config.yaml
n_experts: 128
d_shared_expert: 128
hidden_act: "reglu"
normalize_top_k: false
lr_router: 0.000793
max_seq_len: 512
Below are experts of layer 5 (counted from 0) of a mixture-of-experts language model. Rows are named router (the router's row for the expert), down (a neuron's output weights, with its number) and show model dimensions 0-255. Each number is 128 + 32 x the weight over its row's rms, rounded and kept within 0 to 255. Numbers have three digits each.
After each expert's rows: a language model's description of what the expert responds to. This comes from a sample of Wikipedia text that the model never trained on.

# expert 21
router:073153161151138114088156029107181126083111058087176086177147096127095149092131087106134028135112111151207182090118089068197154088136134139151096154122168177108103110115145120127150096196127095108090166139177133115132159127168159148136105156115084127143161036114130098095120192169154099150191120110135099160145179170168109059098148149134163139109139121133128093072117073146126142162134121162166204130076115176099152100133138121104140147174132102113146125143116162079128115107104130129121125085148132172148067096048088123131147150126139167100133127171137119128089154094186149114133135119127111172130181142093185163106178111129154128179164118113146127142150104128152138199103133134122099155113141123114132121119148160123189072147105186125101125144140104149128064163129153
down0:114079146101081120119144116132157107135139047147162108097078135081153114076124150061105153069153159075185115094138106092072116103106133126118140093121163149076138125180115148086161120158123114171139082120108176110131108152063138129132147147164215156180159103123169191165114147118141075139145144170155162147157152159151150155055119111154128180152128157144085130078122135140138107130138159137111167106116183131116150137176120114149158165106125097079138065126121130100157147168083179100067110155130124077105153119092145089146098085132139127154209187117182142141115171107085069180117130082119143126121107158115120103128051097078144098094094165140116165158197178171105146175068088081141135102138139135092116152054156120135123104155164144035140120143122134132164133175135123
down1:180182100169167112099140110076187178113159141103086139102111101113152100192105113173126176110126164095148114154185120149139152150113143139116149136115135050097142096141119161111116101158099113103116145137125137085121114095123124150114078081155155084131075159114136143154199133103096131098167166076138066110097153142086151137102116112124041156150131118098125082130104166168116173119163147121084075123125164154214139171131166145111129184116162113089136126129079133109133104141100105069123089144068075111104126139056117090143097127167192150050132162133161154126149133112127176141116133094140125115173140072116129120158150080144139095119144148132113171126145125210156118132121178104173109169108058103154086072072129112226071200117133141150142122122197143085157169153119136
down2:124140080101100161121090138132153113095161124132178163085140109128113098155166154144201089139100187156113191178113059178091190137113107137135094078085193132114168161122097111126054130155124111096111126023159135140137190068175144090097108132083136107138081112093081140151090106094144092127122148114126096170113138175168134127115108095107152116127140189151127133067225084084135145099169133126097110136134117096130134194179089151118119124095168118150099067136190133098174132076152143137105137134141098108099141148144112089149100109145144094131133152095101117167097132107145069124128154103098055122101154150090130155145114126155161114095079145097159197180171114063139113136177208132126134180136167135124128132088153194103136115141121159133148207140133132118157083138118146
Song and title words. Words inside quoted song, album, film or book titles, like You, Me, Love, Back, Sweet, Near, often in discography tables.

# expert 7
router:104150145131172084113091136097098156114127122149171166146114125161131127150100076081090058109097063140181111097138123041134116080125121122126153156111130136120143157104156158178132148195174060121136174080148173104095134088078112112151100162101113192136162159128143124178146147121164099119118074107182116170104153131184166090107158140142198118134140071132151151121169149155104136185109073198165118142108087130112181113122113176099153121175114122193091164158142117077085158189158127138142119111059149107119124068099115155122168237181155106142079096150086147095099132137125180102127156113070193153102161127117120116138093140093158130120134142117099105184145089121183145123150124113103148118143158129112128153091160155080177124152070116150135112103145149098067082144174129
down0:101132143160095141106159150129098153090118133151126190157127097168139137137132115131119135162148113100141072102157092172147150161107122105128092096137099191134140139097118084190134149142071139147138122146175119133102117097084142112130143167083128105144167140201115156127107115204116197125170155065134161118146179116153124175157184137119150122096097168060135200125152115155178126165126125070131142103101089098101116068169148130133167141125079095129125121180119094068132099130069137158122072132110109114097134107110098149141168111133068138147183172114147110092108147165195120062150162143118118130121090123099126165139091136098117094171143069170119115135167089101077150063109133075112159183159070218120122145042158101082122091106107149135171154158175134130133042072178141
down1:143156068138075151170129109137095120112125211091127119122128106131143132086080161181103122160136143097110054066136093142192126122109148081101092128135093115076140145124129118077108190079130140095136101087121084196072136129133139127118136081138197098119132197101081119137131154117134145077114205182129142150135116094165134164101087096126119144138087109153134129112124127158198092156163130139118119131132107094080163163167140057167174102124140148118156177149129136126115122114151175088136087163195148144094176079063161132099156226169170133103135114136124100103193175157143130159140103095105111123115099114142122135109155124123140098092151101165154108115071169067114097135120159080136156145171175114070171163104164102128080142141127103199155182093130095112172137079097176
down2:112159191130117141077136120122087109097143151121120130137137120106120124154105172072130119118085116101122172052135159078045089113151101181144112113189117148177145159116177065104109149143110047145142146091175122138125070153138088110199151167123092122158144102140172164148102095164088110148127104064082112060100099088114135118126156183167123157142162188095142186146130179107141104127149159095155115090165090171143122097132180149133098141110142121140144178219115155137164101138143168162117139069141083131131139104117114095109128139137138118124091151125085131132113130142141122121170156090153117095119119113119102177114113117149129220159118081091069096054204170140107113073094095136133108169150130178139170145159119076189080130115162175168141148095116164078058111157140126
Numeric table internals. Pipes, digits, commas and percent signs inside numeric tables, especially climate-table month headers, decimal digits and thousands separators, e.g. 49.91, $55,323.

# expert 57
router:091064029126113116135135154218171115168059171122164154209110099137175138071122104140127145125101175122071121105165132145133111122134115058141130116149192072100103124158124055128194048148125187102103125135077137188142136169123074102131144146181151057089077135112129139101128110215145087090103174184110153154174073139128141127165081100098140140117179130126159113154113186108135133171139103108119115109130126082140116109154133175137173100085127116045094089122100139110190159106124159160150130147113140139144141107126159098103133127116142121143141141137208098140119127130105180158165063171137079115131148122186161141147115109126133150187146143090091128063127098204101157157139129139129107124106118108117111113159149111101146107098107153145144115131136145101123146086075105
down0:166119170135135094113090132185151172139144104116129061099036129166119122138044119069126153132094063134134129070078135181170059139123142153155126114134115179153163176131111130108208102080158157174143120147131135178139072111171164082110159116099137151066157173149113099185162087088130119118104148137133140092081140146115087170119141153118198125149142086110113105143183145116118126085142178101086095116172197108180119147166142099186155115120115122132154109125130187118113104080123084119113115109148118126129117132109127147123080110094120148142102100178120172169101130149116179141164146108108183115120112076155133085122157123167129113118102074135089141103117125237103055130092122168081177062138136169134125051145164117150085073116123131163151143102160145134102137145147172
down1:158152128089147133118127163123135045138103115173158101177125115136123134059148147054101112104099131142182091088096149152123091131123140111130109075176128146086145117135101091197094126101189136115101205133148167115122129130110105098060118160119158161139070150125103099147133165105078166147146090101079091108161166134095098173093132122161133125093143135166154140154136103114108159121095101107139124138138084129118111124141125130145133125191064168128141168143099161137074115183143127177069117113137122087178127142125124077145183105110161132141141094133117128140153081140181025113210167090154153071161088167145151142165091173133135202177149139096108134122162082192111050145132157131208178096127059120145128075102130139131099114047106179092156135138160147113149119147118156
down2:167055156126163129121109099167047155090139118117175126154109131131114120152137129108098125138162082179137140075140090105130126104129190148081109132101119215104175125124121133141131109121122119082154199107128148114091125171039106099088124096131098079150087142137071118154163131137154143135124103119134102082147117147083105228107101098098114177175144163102113132124117117159160083109140166101171133140148122153128125131124136124133155080172107098124112147119099131124170154096040142141151190081150165132171199113101116136177156094122135043119151067096096061112173168091160133128107113106108095092149168136152125091118116142111159157081139158135053108122097133201088151132157133108134108197118087116136125162135140135195172058166098114157114150143161140201129144189101174
Compound-forming nouns, adjectives. Common descriptive nouns and adjectives that start compounds or phrases, like heart (attack), light(ning), gun(fire), fire, high, financial.

# expert 59
router:177119121176146155125157199110107112205181125127120145149119081123142153160081077069091160196130175177089139140072125147070140080097130167100146161169177170153168123076158109157090167144135130067134075131114104108139112159159090126139180158142077119087200164105109094060164104110136160116134127166102118139133152065131123122155074130162119132125145126136071157164160114099109100141161120145100112112140142142067104148191165083078043131156142125107134141125101146105093134201146139088087095089114201150128115109141060155095148064172102086166144175103132086163145127120159105146071128107100126136101056131135103121180084117149138146111134132115149140154170101152091142139125160147068135130161119133120100176137102152141186114142161161092112083119171072140063111128132126
down0:152079153163115149116151110165116112141185134124106218079113139190090112138151218177185086143117093173152143096106100146180120159110075136131091136122124164150109112124111117149112130129069176170153140178127106203140126126127088122116080145206153099103150118123113165131155115130122112157081100135180163164160152143104100107154132081129125090089134155106076131144153133211173148112093126127108127195163101145108136195147118081135183139115121137090131111099076154135111122069130142148091138143171083093125145134101096126075102094068055171131106133184081123153086179106033116130129146073125098114146141080109118135136107105091120149150149112172139123142125173099048159123118160183092208102135128158137195168106122091122143115164079144113106144122099071128117114100098115
down1:128117143165092121156105149087145151080064122096108149132071084133085123133193152186144192116143162147145127078125088135139150136090107162160126093143095131141088129148123149142137139132114086065066104166102114128129167181155133161142123121109103151067153110127173107104117105125108151188154110125131100116138224154092141119105113208076192109072119093135202127152100120040153111107117157109114109094160088112131087176133135177125150095087118086162143130135123113122179095131111083115158085088139167136093158086115072123200122085106152122145151128170138142160156116200097108096139157119086187138124117118176103122140102145095144100185193102155129079112139180115103121069124122134109183119196155121191144122071191170116142101158163153110160119160120056112160095111089132
down2:139131129130056109145112083119120116167123133094135113150155222026164174120110122172172124127091142180181181121115103114142120153116102075104093154115169191159105105175124085163087101125126123090109131116119152162131151143134162130172188142148192158162078095111124096147118141160168076142069140109201118123078146114126104165161093170130124108113150119187089144178085135116149173148107163140131136132127127106112109172161089121140126165129137118091118104116102082146103103164144205094107124105141169092101099119117139135138148168146122105136137068188116164107141117134112142111165111083107155095076108150046147132103112103158125128143130150123094135090141089069101107169162105114139166147117093073145115171145111068232246157120147086106106128125145103168081109066104118
Lowercase fragments in abbreviations. Short lowercase pieces after brackets, hyphens or slashes in abbreviations and compounds, such as 6-pounders, e.g., pen., pop-punk.

# expert 36
router:165121120115157143120081142076112203064085125112095159170102127150109168157100136088126082111111094091118126146099117019175130120155128094125108157115166124155153140147153192133116074121183102049092090138110087092092134085113109150144104178152108225139185125171117064174182073128171130119142087101172121118157131096178144104120166129199114159096141120143149132083144138098082157149127101153176091149134133130124206146108085129087143167113148109179163122141118101127076104114136136111162116089129129089096122131101062124131176190170126127129086109153136122126148156142105148114088177130107111164081084133133096069112149151204146134109142143176082104134146106128135154078107160089115141137150180095128101146098157105116195043151099149128150130144159118135086093108181163
down2:184095090138113129139150131123150165143082155185134117124090142121153120104140088153144133209140123166067150137157079063117140134114166117186119152122093189172113095153071167126137096178109066120094154185148078193079143071122139098115142124127125100084102151120186164140138140120138117117126215152142111107128171078141106113088117174119104169083122119137174132161091082111134148161148097113136146176135187164102121131076131095154127093113122110110082118150173132152150121118095148037125080182097107125177144057165136171112126124111124163147143126157138084145111128109165139156190106131136111092124111149155091152066071143089081088136118143165120139100157176098128133135122066137129155180115039154125187172137176140173115117103086149138117145094112100075141047185081112
down3:114106107123154137138071128058148123115120146151155135161171084143212153121169161113104124111159136157182163172160132106143107181113169151138081160159157133143144127144115134110113147121168132137087037109174156149085085149107122111158172122182073137116127127153094073121094143164150131171126108145176167119097113073152174102168107095097154110096182145194164124103179073127115121185167130085091154151134098074129112091095163128093053099111129128146139162180112155072100092133128172105110133074132129107117096109161147097179160148081115169177129162098138119133095127114141145108092015133131145133078160109140169050090122162156065132079081129152087150169117140108142130079128095187123153096127182104166108153169126165132097113123090097201153088124157116099158106098113119
down4:111183167116135121136152140157158146087122142147114119114130118159138134115174138138134165112175128102101103114159117166132133158196152087169084160144111094141183159146049124103151146114130048098116158130127147144154071119148083102156122152136118149118133126125114151115120137135138120078121163131168112112133055091178108165133058096137176065143189132104140068095154100115059103111171080147136146174153177094213084111136133123124142174147090153176083117069142104136142179161111133101142170106136094172126153162166130081128084168101136153146164120109113143145146109126106172046094115137105107160176109108100090129174153092130165106119161110121186072124183167185120102132107155091131115118038074091200086130165081110118153143157084157049074126165113090069112148144098138
Table row starts. Pipe or dash at the start of a new table row or bulleted line, after a line break, in results and election tables.

# expert 50
router:099199145189113152165100157085151130157175061118121156131120207154106059083098090127101095118076114133123133102122131100151096093108121063105110106106158110173117123137145246137107174127175094133133160129136115140148078136073103091156083157145120117191127140099145103137096099156163086101111068183168131096104173134158147031037120160141144166167111171105125123198127089129128086124087111185141128162186081105094110119158120099140106091172097134153152121124135086138151135179120126139071156148125125067095135122101143157147166173125155146101108149186140125123114145066090138110166147093113158143086094103141142165106096086081130081171115171156117098133117157140095105132180095176155146155109159144136148093146129130161103181138056104136152111079099103145143123127159097
down0:158166059074114099163186126128165120064146152119119167108107078061117146119175128152141092114113107146182148121153115105116147139124160099167144128111104158117180111153077163092141110076131164180131112084131115085090153160116148108071115082091167149135142071111159156141129143074111131167112143199114092080143160134067130156104131175031051147112102171134081083151164104150085165146121150082082103163157130149145105144136080162120148144100133183175176109106108091071084145168074127146151098147155103148115158159196152148127125135156134083117110161125100136143092155110155090132123090173138186105110162112124125144160144090122154149100121123120101138120102080170123110165105117058139117122061114168139195120162150146181082124113155164161158158187125132087059125200097158
down1:101103133193121166147149103115072105102091118124115138106116086116157138076120095160204094178104151114150159085160127178130184142142114146056147128099181153154127155088095105148105095107049110086184118112143084151150158120128110109133125107125140150205132138135139121152157140117166118090142151083136098151147195129118157078151136093121086130177133112157132105147109095131126150120108104090136131167155152145137120137177075213145059108183129127122054163092172155124156103162109090147088153129165132169106131095185113157104146150106130058145100195087213172140155155125069086108137123115154137175130149150100063155111105160177184109146052125065091136169121114118155104165144092125124067174174090111123162175172128119098093121108092116081138087140147083108116072132146108
down2:125084105059141048108162132118155088131084107161135144124104111096198180133147113132166110148133148094133174167131116146095113127202090112145131110089145079100108156142187163208110135099130107106161077140097148139109129090146120128092134172116069085094115143211123123180142134066128187116079157090134097097172135078128166173136110125105156090133163140193102098180170081113176130196105144155148127178093140144119162113175113129123102104128111122061162123119145136131186074125075169139108179158103173131125161172194078162172148141115133106112078158135101159164084101127141143129185103114111096129142160125105090116203106129161099121127118149110116145100135114105096201119085140115145129142119133157151084107138116088110098084092070083187180201115133105155084141136096125
Digits in dates. Single digits inside day numbers and years, especially after "On" or month names, e.g. "1-9 November", "20-2-1", "1-9-65".

# expert 42
router:132217119125140169115095127121054126070137046087143181144122180082127064068106115136141098132130122165092083071168158070152105126134125116116127064097155127110113087130155139113134140147185116105093175170079106078096080106055161089154098182084105156190144173086155121180121170133210054116161061102162110123152171138175152067099135158145189154137165135107089086154122114132107164113101165138157167103172078123134131160129085159168133157164125076164171123119127077133107126132155131088133116142101114160099092141110158130110145130157121179120158137158170167167131116116101144067113139075077132160160093159127153144119121092113132116155166108113140144128125098126110133139176171162141137139139108110098112157115137149155114111186105152068190070112119099139124079136158171
down0:143133147169138148197121082060108187135144087107150062051153173098107126144137091150114089113116161191099175116122093081153171133168109089098124120123127128080146203097105123108138083185165114101069187146143117122154092121136099107169155145140155125180101144120098133148151069117095136119105075090115123112114195085165172097140161152127119094141110046153154112095144121126137163143135110136152151159094070081123110123153158188103163099182137171138185136157114114123148139125105157095155071124083034169109097137146123140145056145162142179090096151158150076117083142113085116133111126193129124104112137141191151122132142135166117153092143117122143165167171150106102106139186104155101134170120105132092137142105107114041135100191081099125128114192148077125189109146161127
down1:107145076121117108162061135110168056149114149080102128059082147074146125130142150117122164123054128109080121165150174148123160146135098132092133140100157106150165094114131183151155105085140107091151131084132103139096167172114094071134128195102163183058127132104086104122152095151110141108123100180089131136154158164155126187102122094135112180201159137168134072135116124118183071112092141104117167129112089083092176133111130143102152176076142092120114120177112147087098173142163134187125157133098152096152119132109147128070086157098111133103107236109104113140178090134163097114138110158159105086140143155178121068178149138205136175138166153126112140156114153163128174084148126151110172105153167089160185115122169185122147099144137089118122125129081113108137057069079131
down2:166177127048110129149087100112207129091073115164163082177105093072102162087144138164128134114071085178106142128099151137145120118123097085121111165112132143135163182178106133066102136071099164098100127106118129132132199153107165189145126165144102166183139062192094066090134119156135191149138160144157143087124155160148165133126142138153118131125109102197147112109051136124128047143129152102135134067139142151100128119206141121137171146113120102090083141133081106113086116104121104164079194140151084123128098122096142083132078166135137109095135115141133130120165106170137120133162080196172092159071160111164115170153153127158124125138133123152121148168072099146153135102148115070130156109099083156139192120067125166090106071144179111137161127180136167146163093095090122
Digits within numbers. Single digits inside or starting numbers: Bible verses, DOIs, scores, times, years, model numbers, e.g. Genesis 1:2, Mk.2, 10.2307.

# expert 35
router:095173161158128124144065173108150189112145054082174114130155200111118110083145146133092098087082163114079109141143114069121086169175132137114094085141162105160145134108150164161206186150151126122101166132139107105119106133115104169139072147160108153162143142106158144180114126154124055175129106137168151111172172122134091084068150151151150148164140221091145122128132119124137083118115107159121149120130113115083127135128078121154064067135108147166121103124092137127115148168127118098121120154088105074048151136110159188109144153148118184122105124216121101208112132065093083112128108143121154133127096116127116126206112129146152073133129152148132109118113164112170094144183116134117164120101189138112131178113125119199098139142094034150118084083099100134085143084156090
down0:167146089144124094075123137152170113114113140074063150088153145080105068154087126157163178136133111087149136170176108133136128163164180164113080127076133172130057117051138159109155176125150147121165123139158157114113093106127130128161074152123094116103195142102179101140199125128132114183120125082124176141159180118111045123148145078136115097191157165080141171074190082191131163073142076088152185142111149146134126081166100147141111130144094102140113136135128156090145158113133135086139138141102110116135131100132142117142082125165130193204096136163127156104140132112156098158107080152128110130081108173140086103121168126150137111123077173089104100119181144088140134110221083155111126098136186173153132129152172124090162105116079123097091078111120079123110118050103135
down1:160088098137174145140140070134122150128109129184181185093082111122127187150098090159071134126157138128150115125129185119191162034166107152151141089205165154106133132168101136111035107103121115136078112129118139150085093111139119157091126106136111109122146109164087141128148104112117148131119168106137128155122149084171133150095191097109107116149065124113115169122170099078114162109121177096127093105126134160156119075172149127087149174146100102116189143137115159169076124106160101147138174126144128164131093094114110178210137126138091125028156158061162111115146089144158145063099117186112102173123197120079079115155121187149140190086102155080086144138109115194085117126112123117097182141134094122166132123160159132159133050113093087123106155125133146097144175130142098
down2:125122176112112161159142117148146095182132142153121161143135169140123162148149151079119123168082131132124163093129117160142164086116098126157171116118101114222142147175113148114102131073112144115123092131121142156168139153097126078126132162118166110124170127135090130119102183162137163088103097164134148135104095103158153102136139102190144098075082133113155172187107098151159154140090188204154100102151083199152086108103132114141154062150144087174163168070146114089132130119111130139177151121046088198088074089120102076092083080134096165116113134173144156156138081145116118140170103168133148158142067123120091147075140156149154148120127164090176046172164092098110072097114140112159130134107151086091097062108127098090172091135115093037131125128159084141101184198130129
Year digits. Digits inside years written as 20xx, especially the 0 after 2, as in 2005, 2022, 2015.

# expert 5
router:149150132216165180121198073110201132081123118113140131129106106118127125172097060054092123172145101216139105126104142119104157093164141106183112161090125130086083156141125146161143094124107141071122169109096119145138140184139125196096113109140091138128133122133145128062196172145095132112106132112122108133148123112148084140143092122161119070128117099143119135072055139129077127146137119133144148119176128126126051167138112129095130144144159148129148114128100119106100117074140133095076092138129158154098061104127147075137107152150136233108147134106179129145118177111145112090099128149119188125092162096072169141138177124179138128195140078136111168148139084191065124160090080180073127109132133162105092161166094126143156072116135213103136175125142075087148136125135128
down1:078220135156137083125133152125186112092118121081159137111159123169110120058144061149098064130107114167125142161142107070146166131142122105164124135109053132101157156167073166143118106117108122114128172142085153134091172059213120129143174218124114105171128145150119108099144145073170128122157109154039108156189141103141102061115126157091154186153188115136133129155117134132102131125133120121116189150092097117084191162138092136103107146199072145134160109153135121105125160097103138201142151128069093140154111113095127109118168102130146062150099115176141116171156128161140115119162139101153145151167104200124160088167137117124099100107093139126120104121157115061112151125106111098136042127153092126100123158120146106125092103176124106081188202118110143069125142108122145
down2:095164172131122138110137130138216125141107108139069123087126126099102134124118092199104084089090187090173083155163114106141176154106164130080151155146103130131142087102132189084145163172130085124072138116160128093084111138132151121130120122123124108138107171120122110172142125143080127165143173085071080195081125146114204134118141067127106047136144115035057146091145155117131142165176158093102130102107123122116143124146164100097138098111163146150146091197127105101141144081130146172101171137104112167133135146096137150150200168134151107115102164151104111151074149132105120170113193089201103203126138060160144141157136119135192118108124070096124120115088136125058111163120118113111124135103130089145140147114163098115081197145042151113167118141135133169201122139110147
down3:145129162121146133128153174132137109211152134115184157115125126102115141124163097084120134159159107111144102112098148161076116119124159126110126084077181116153138095162137146092145145151158145094069167170110054134096116084180116119142159140160135105148115115067137144092176069079148123095130161124140072177099083072148128170154120093181150066103078227192103097157093079157114213166140129110193124171082136145150155120146139146133067088144165175084136138205127114133147126166126160148188091131098138112117121118147139112173115115151122119111148148090095070086084106076131147144109100121094125050127125142093097101147134148105070197088076148112137062177149124175121162119119107114124121138083125118103089101115121207161126158124084141179131120126146171149117177139095135
Music chart name pieces. Capital-letter fragments and word pieces inside music chart names, track titles and codes, such as R&B, Mainstream, Country Albums.

# expert 25
router:091140125127111062091142085057102166085145142201087152188107158172134114092149128104137075112136143103168152106121142086137095114102135113074190184105107116140144171145124102171047194180099129129074135110125127093121081163052106144141115150144157160106168166099161069176094076135116085110130070095162122126166175105157129110125115146151158155124146118088146127090160177136125126159113114197145112118131103167126164072119130119083078135131099122153175094096098178113117134162134169140087116074126118060107113089114188129096151165183133155138062116138133146163095156152111156117147092148085088149129130097158073113092098184133097093096112174151101085177120135159133156135124156072100151113150187104134135110086136106149186100099087112195176136120147179180095138148174141
down0:119106115155096070118122098113086083152116123134114111133118166126175097081158082144154150120123084133116138132098133091068117190146182087142161124117107120162163192172140088128121078173073102176131094204120109151089166111134135079117082141138115097136176118170092139135102134141118144122135154137179110159104091141117130168131108083092089116171097107159055116134154141140115137163060181144197123116093140215146133107163115116129144123139065107146135111156146120128106191039131136112207135140179107095140074092116134118091150090062112142182204093148162144116132137066096144123108149177067135130104143100199150104109080109150139184143107128183098140104126119143069170126152161154155141139157130126156072078085158130150154122173163122127096149122117127136087219145136071
down1:095145119144157123102177159111126065178171113116064097124121147115137126114192113123180059175161136168117143199095159111147125131134088106089086110170045143172088159105082116195146114161090138093137174118087117120174132150180107111107165134182103144142107199201160157123108114155090092117103072103115101189088169155087170171165151198125127099141148137114065148081088153122109118140077152190119132154139112181091047088113129125140172162108106124137113185096130104116121151149103111110108113165142079192140114121092141123113153139140131114137087173144144179162146109114128063077138115108083152154098139085127134079080091128106127099097099132098082130122076151118130120105079186130095151143101150152129125095119149135103116121168180185166158071152195132114140103143135155
down2:159160169090147133128095135118144174063143134117092130077125158126120138109088114137140129110126102160157129180143094132172172140136115102143128104120137117058072136094120127081104105108161125072106160099119174140142103162141126135104203146124097097078087205069148084177118157157138148221121177108099157169139146105146139132134133107073066113164142143084146142159146115204157116155175180141106085131128076143157124140186187113098094120174161122141094144147143092163081193132148171104080132097084098119150173187127197116093162115125157110101065102115064104137121122112155158127112064096161186152104170122108131138132127126135167149106138150086164164130095111164124125130179147062128131114132108147127096165102131081122125104194062088097137095142069092207127149199144133
Table number starts. Blank space or first digit opening a number cell in election and sports tables, especially vote percentages after Total valid votes, e.g. 100.0, 98.7.

# expert 60
router:142170136100129088059137076134108137182076107136190143128157149095126125125148093112098155165144162166179138155093139123088162135139134114149108122158134106096142024097141114107094115120126176144137118123146146128083097160134161181104128134147127137114152109152109154113105182115090121038134196160115113141166121070138123124169081094119121161159104174136164102101165091162110099162084152102127112152111177118120102146132099089104143179121121157068150166143105151123163089168162163103140101163100097152124094148127107085170065061125147099163128174095094186124113155097157136139111189166134127119115131164171213063110166101095117153126154172135142173160126117130119176134075134185116083081188085119081188109063109103088109078130182140113139089135135101181116130169074051
down8:102130082068094118137141167097202155115183066142106110096103108117160141109117176106142091135143142154139037140137096100130129132106124107109181153157114155155107105137113115127149122111147142097084121120107157129193167202091112086095116153105111132081091148135147129148122151095073131084151190165098037133204141119069102154168118124135153146083096123101106175118169135131148168093116126191076156139153118164133052125098098108118119108170156099170134121145119124118089117204090149110120113157131067173056149146159165098129106110141157148099163127090097087195171153056127090174118120137102137139127124132204143140173143177161140182128135162109114090172095125121169136133106163143112162169187149090141160126068072150138075144180152164133101095112154133101106093170162083
down9:117126144103086162138096025206120114127130174095118114152160123145161148191126087136121099126094134168162110159073165141111104097112072137113155140163153114126111137154139155143152128172118173146161095098170177122165141079109173188123141149136122048151092177045164161117145088125192141136128148131187143138156157185116101083135162125123100125116093186123168128138148121149159128139154077112111093079135143110123062151110080032172148179065083126140147119139162131148162110156123071147000078141104135135116130132138160118150127118145133066118171094131114152132143144101146134168165062106160155111122118124130122073086136119160125139137151139132140069132139183123152151140106121119148125165114079073148091111103109153060138109107101144133082157189115147136085167117114069
down10:143130130218134112110115122122138149112131068117164085167124129125135156140156131133193141087093118085199166076143159164119139168116114111086100180130113125182120148149161140065129120149168146168097133121134074131133154093127129109144084119133134121160074165116170084141087087107133098170134201175147084154146111103068143138047185097143141170149162138091088107152116134100156115113080127080136122153095074140118083020166130146112206084172098074140150091155155132100112148162158107099114137093116093131107103110112128078156127126134104098107175076172169181142139105133150084101121153026173128133111124130160116155123066166181143103105154142149176135129075173161115155144168134138145173130156186078149097145112110148083079127107104127129092124200103135115172097168108138
Vowel pieces in foreign names. Word-internal vowel-heavy pieces like re, ie, ee, te, é early in foreign or unusual names: Ereğli, Sieges, Grevenmacher, musee.

# expert 63
router:096108087093161124096159106184243111130050104100165117144123177111147179086109167142145114112138147129107156096159129155124138106122140148149144136130095130067095175137102144106143090120092192118075180132128148102112170091097116215123105148157073144101093062111120090104087118148102118130151185118104122105155074142133128115139103115157121149153182108117150166153075129067123134143123147122135103106111096096129123139121173182128143149089093190096120146191127127104183147066135106126161120151141123133180150139112116110198131130085137191173192101160173157094137105108147131078127073158213175143182105159089124124123108118168141107190119133116158157098043158085117121157130134155092111118134135078140091107198092123151114173082076128103065108137128108095096162100085115
down1:167071093122108147153179174123144160135107117126108143099156116123142113103155087102116136155061166090138097139096109118118091105150106083131122162150141095119127166140148065148108121139166142149117085081083152141164177123174099134142136105103109143196175121066144078105067129124096074070118122164141128134128095110144076101171129150140113096184124140122154126155142104116106110142151105188165131064080158091164055121159133122101107090093119112078166135123154153119168101097124166163139165171156151142209119153136204154087102050172143130087121175112119126063152136143133177169129156136157147099114127128148149117168090121104094200135166126081124150112157171175175167122129136125161121161080119141169080129050110111196176097191109064127093077080152137156094176138073084
down2:143144128118133147143134104064161101091080104109100197152161132139124076101133123118149118170071166111249092173130120129114110134100128112076167147149114149140176125045130124140130114122107187102100144167130133153150109154111118128213150101117185176059167122164113138111151154151133114167167106102118122127108098125143054106124102149128085117161119124111143149144170095114145191142101135160149124141085098106075128147113162113138126096070126143143056097192152180103138097111167149155132133119178049126154154107188087132104106157099112195128139134151133121091085115061155150151110158124096159141130108084164194031123135132122051080131155144094167129188140153133132121138179158137103132130117167079100114063100160134170166105099097139159093157156146125125078090107081160
down3:127164095168103156176124164160161099150124141121142152186157084145154145109164089091147126108138124137119213139115159110091090123181092118161161097036117119170177121125106107052098139092149179115147113177071107151114143119123114118140164111154164115106133140103122134132082085165152091127094130165121186103116175156180116099105077133088214076100118149136112138148143155210106145126160142119140085117133181142131143153102175139144122123152166087190179137177059150130169086183064111112125142092102097111113113170151130136166117077078147052120112156130130126156068128079186155142043159111093119136114099157151180134095146126130142162163139104115092094107132106122073116135099108076123132174102143124150123178098180074122135148110153092048071143136076134141086159107125117
Work and role nouns. Head nouns naming creative works or people's roles after a genre or modifier, such as war film, video game, album, director, singer.

# expert 58
router:121083098171147091123143047185119047169107138048152105160162119117163134069145173112125115153117175118121129131128147130120101154188095158172109113130139112102130146135139142146127097094174166127154077129098097108191100137153089197107105145144171140134098082153080147081111173163096171150103137181138108146113119143081137147168081117139121185124155167161147074127159145113140148108115099137089142163142133091112093151097141113090194156082077136112163123111122130116213133050125133173120121104105124139112118074051123100141143075109177156158160141150157220092114130144124100169110112170140153153096129124158142134106130065105145163144161152094209164114141088108124142144101159195104086105188113113131170124149077098133087121095149124095124143160106127160167109110080032
down0:130107105124199160093087165116115109131066145131084174139155180083096151100093101098182165102118162139131150132050041143157091087159136120123108118169165136141143101148102172167192138105130130189148118155088147131134129223107115069093161155183151137146129083156139115095152124170145114097118124138100133139093165144110138050145111131114169158116128126141128109107101175159160156192147122081142137129128103173129101132109111082151117173144183113126101138129098086097139121122182098124148089079150180153127164090186119100063120204086105131160082116128097151154137136130106155156132144095152106069159115040151128099140095109126138133170130110149128117128136061099143151116200124078119168143098099165102102165120143131111094094104108089172179069150137218196118097080119119
down1:066147148159178159138189094102163122099099124131143130110156142119147116107110116116144119112128140144105063144182138102153133181148118158157075130181129148125166180103101086153115170058111129114112195121135180135089137167091087123140134170146143181160134072146167125146173154114064157157139125114105178057114122150136132093101128141130141147131121122187107095135112188168132187163133140117158099095094131132149096104177125060202144142081113116103089113092187072084078117064081087112068122109161104134082114130172141157088135075108103185134144067139114161110129146133131097125147175102115112097074132139112122107093149131175125186141123169154083194117070080081124102130140156128125172099116097092115166080126159104078114203110164207155147090162124182105120174132157107
down2:127103150146176117157094137183138145100133085109146087149143141152121123127126146089193194072130255081166095118098037048134112098114201135125123059090094146181108109078121152162162112086097131116174131122116102177150079104092104150092150131112151104199114137115121099125119125136152185172180132091143113155159170103143047134158139165128119097119124084084127126140097149194084141094144165149116148145091097161130131182122096164086134065147129157114146192107149109141125168091147117139139110081143124119158097102137077134147125109147129132147105133082150151099161099112142142162151191097111148129161104158169163167137144136110132144103064128164108095152117130165097092128138125113178148125049105080147120136102087080080132210130066100123168116119129177116126126151093148
Event nouns and headings. Nominalizations and pieces of section heading words, such as death, release, founding, creation, arrival, Foundation, Plot, Biography.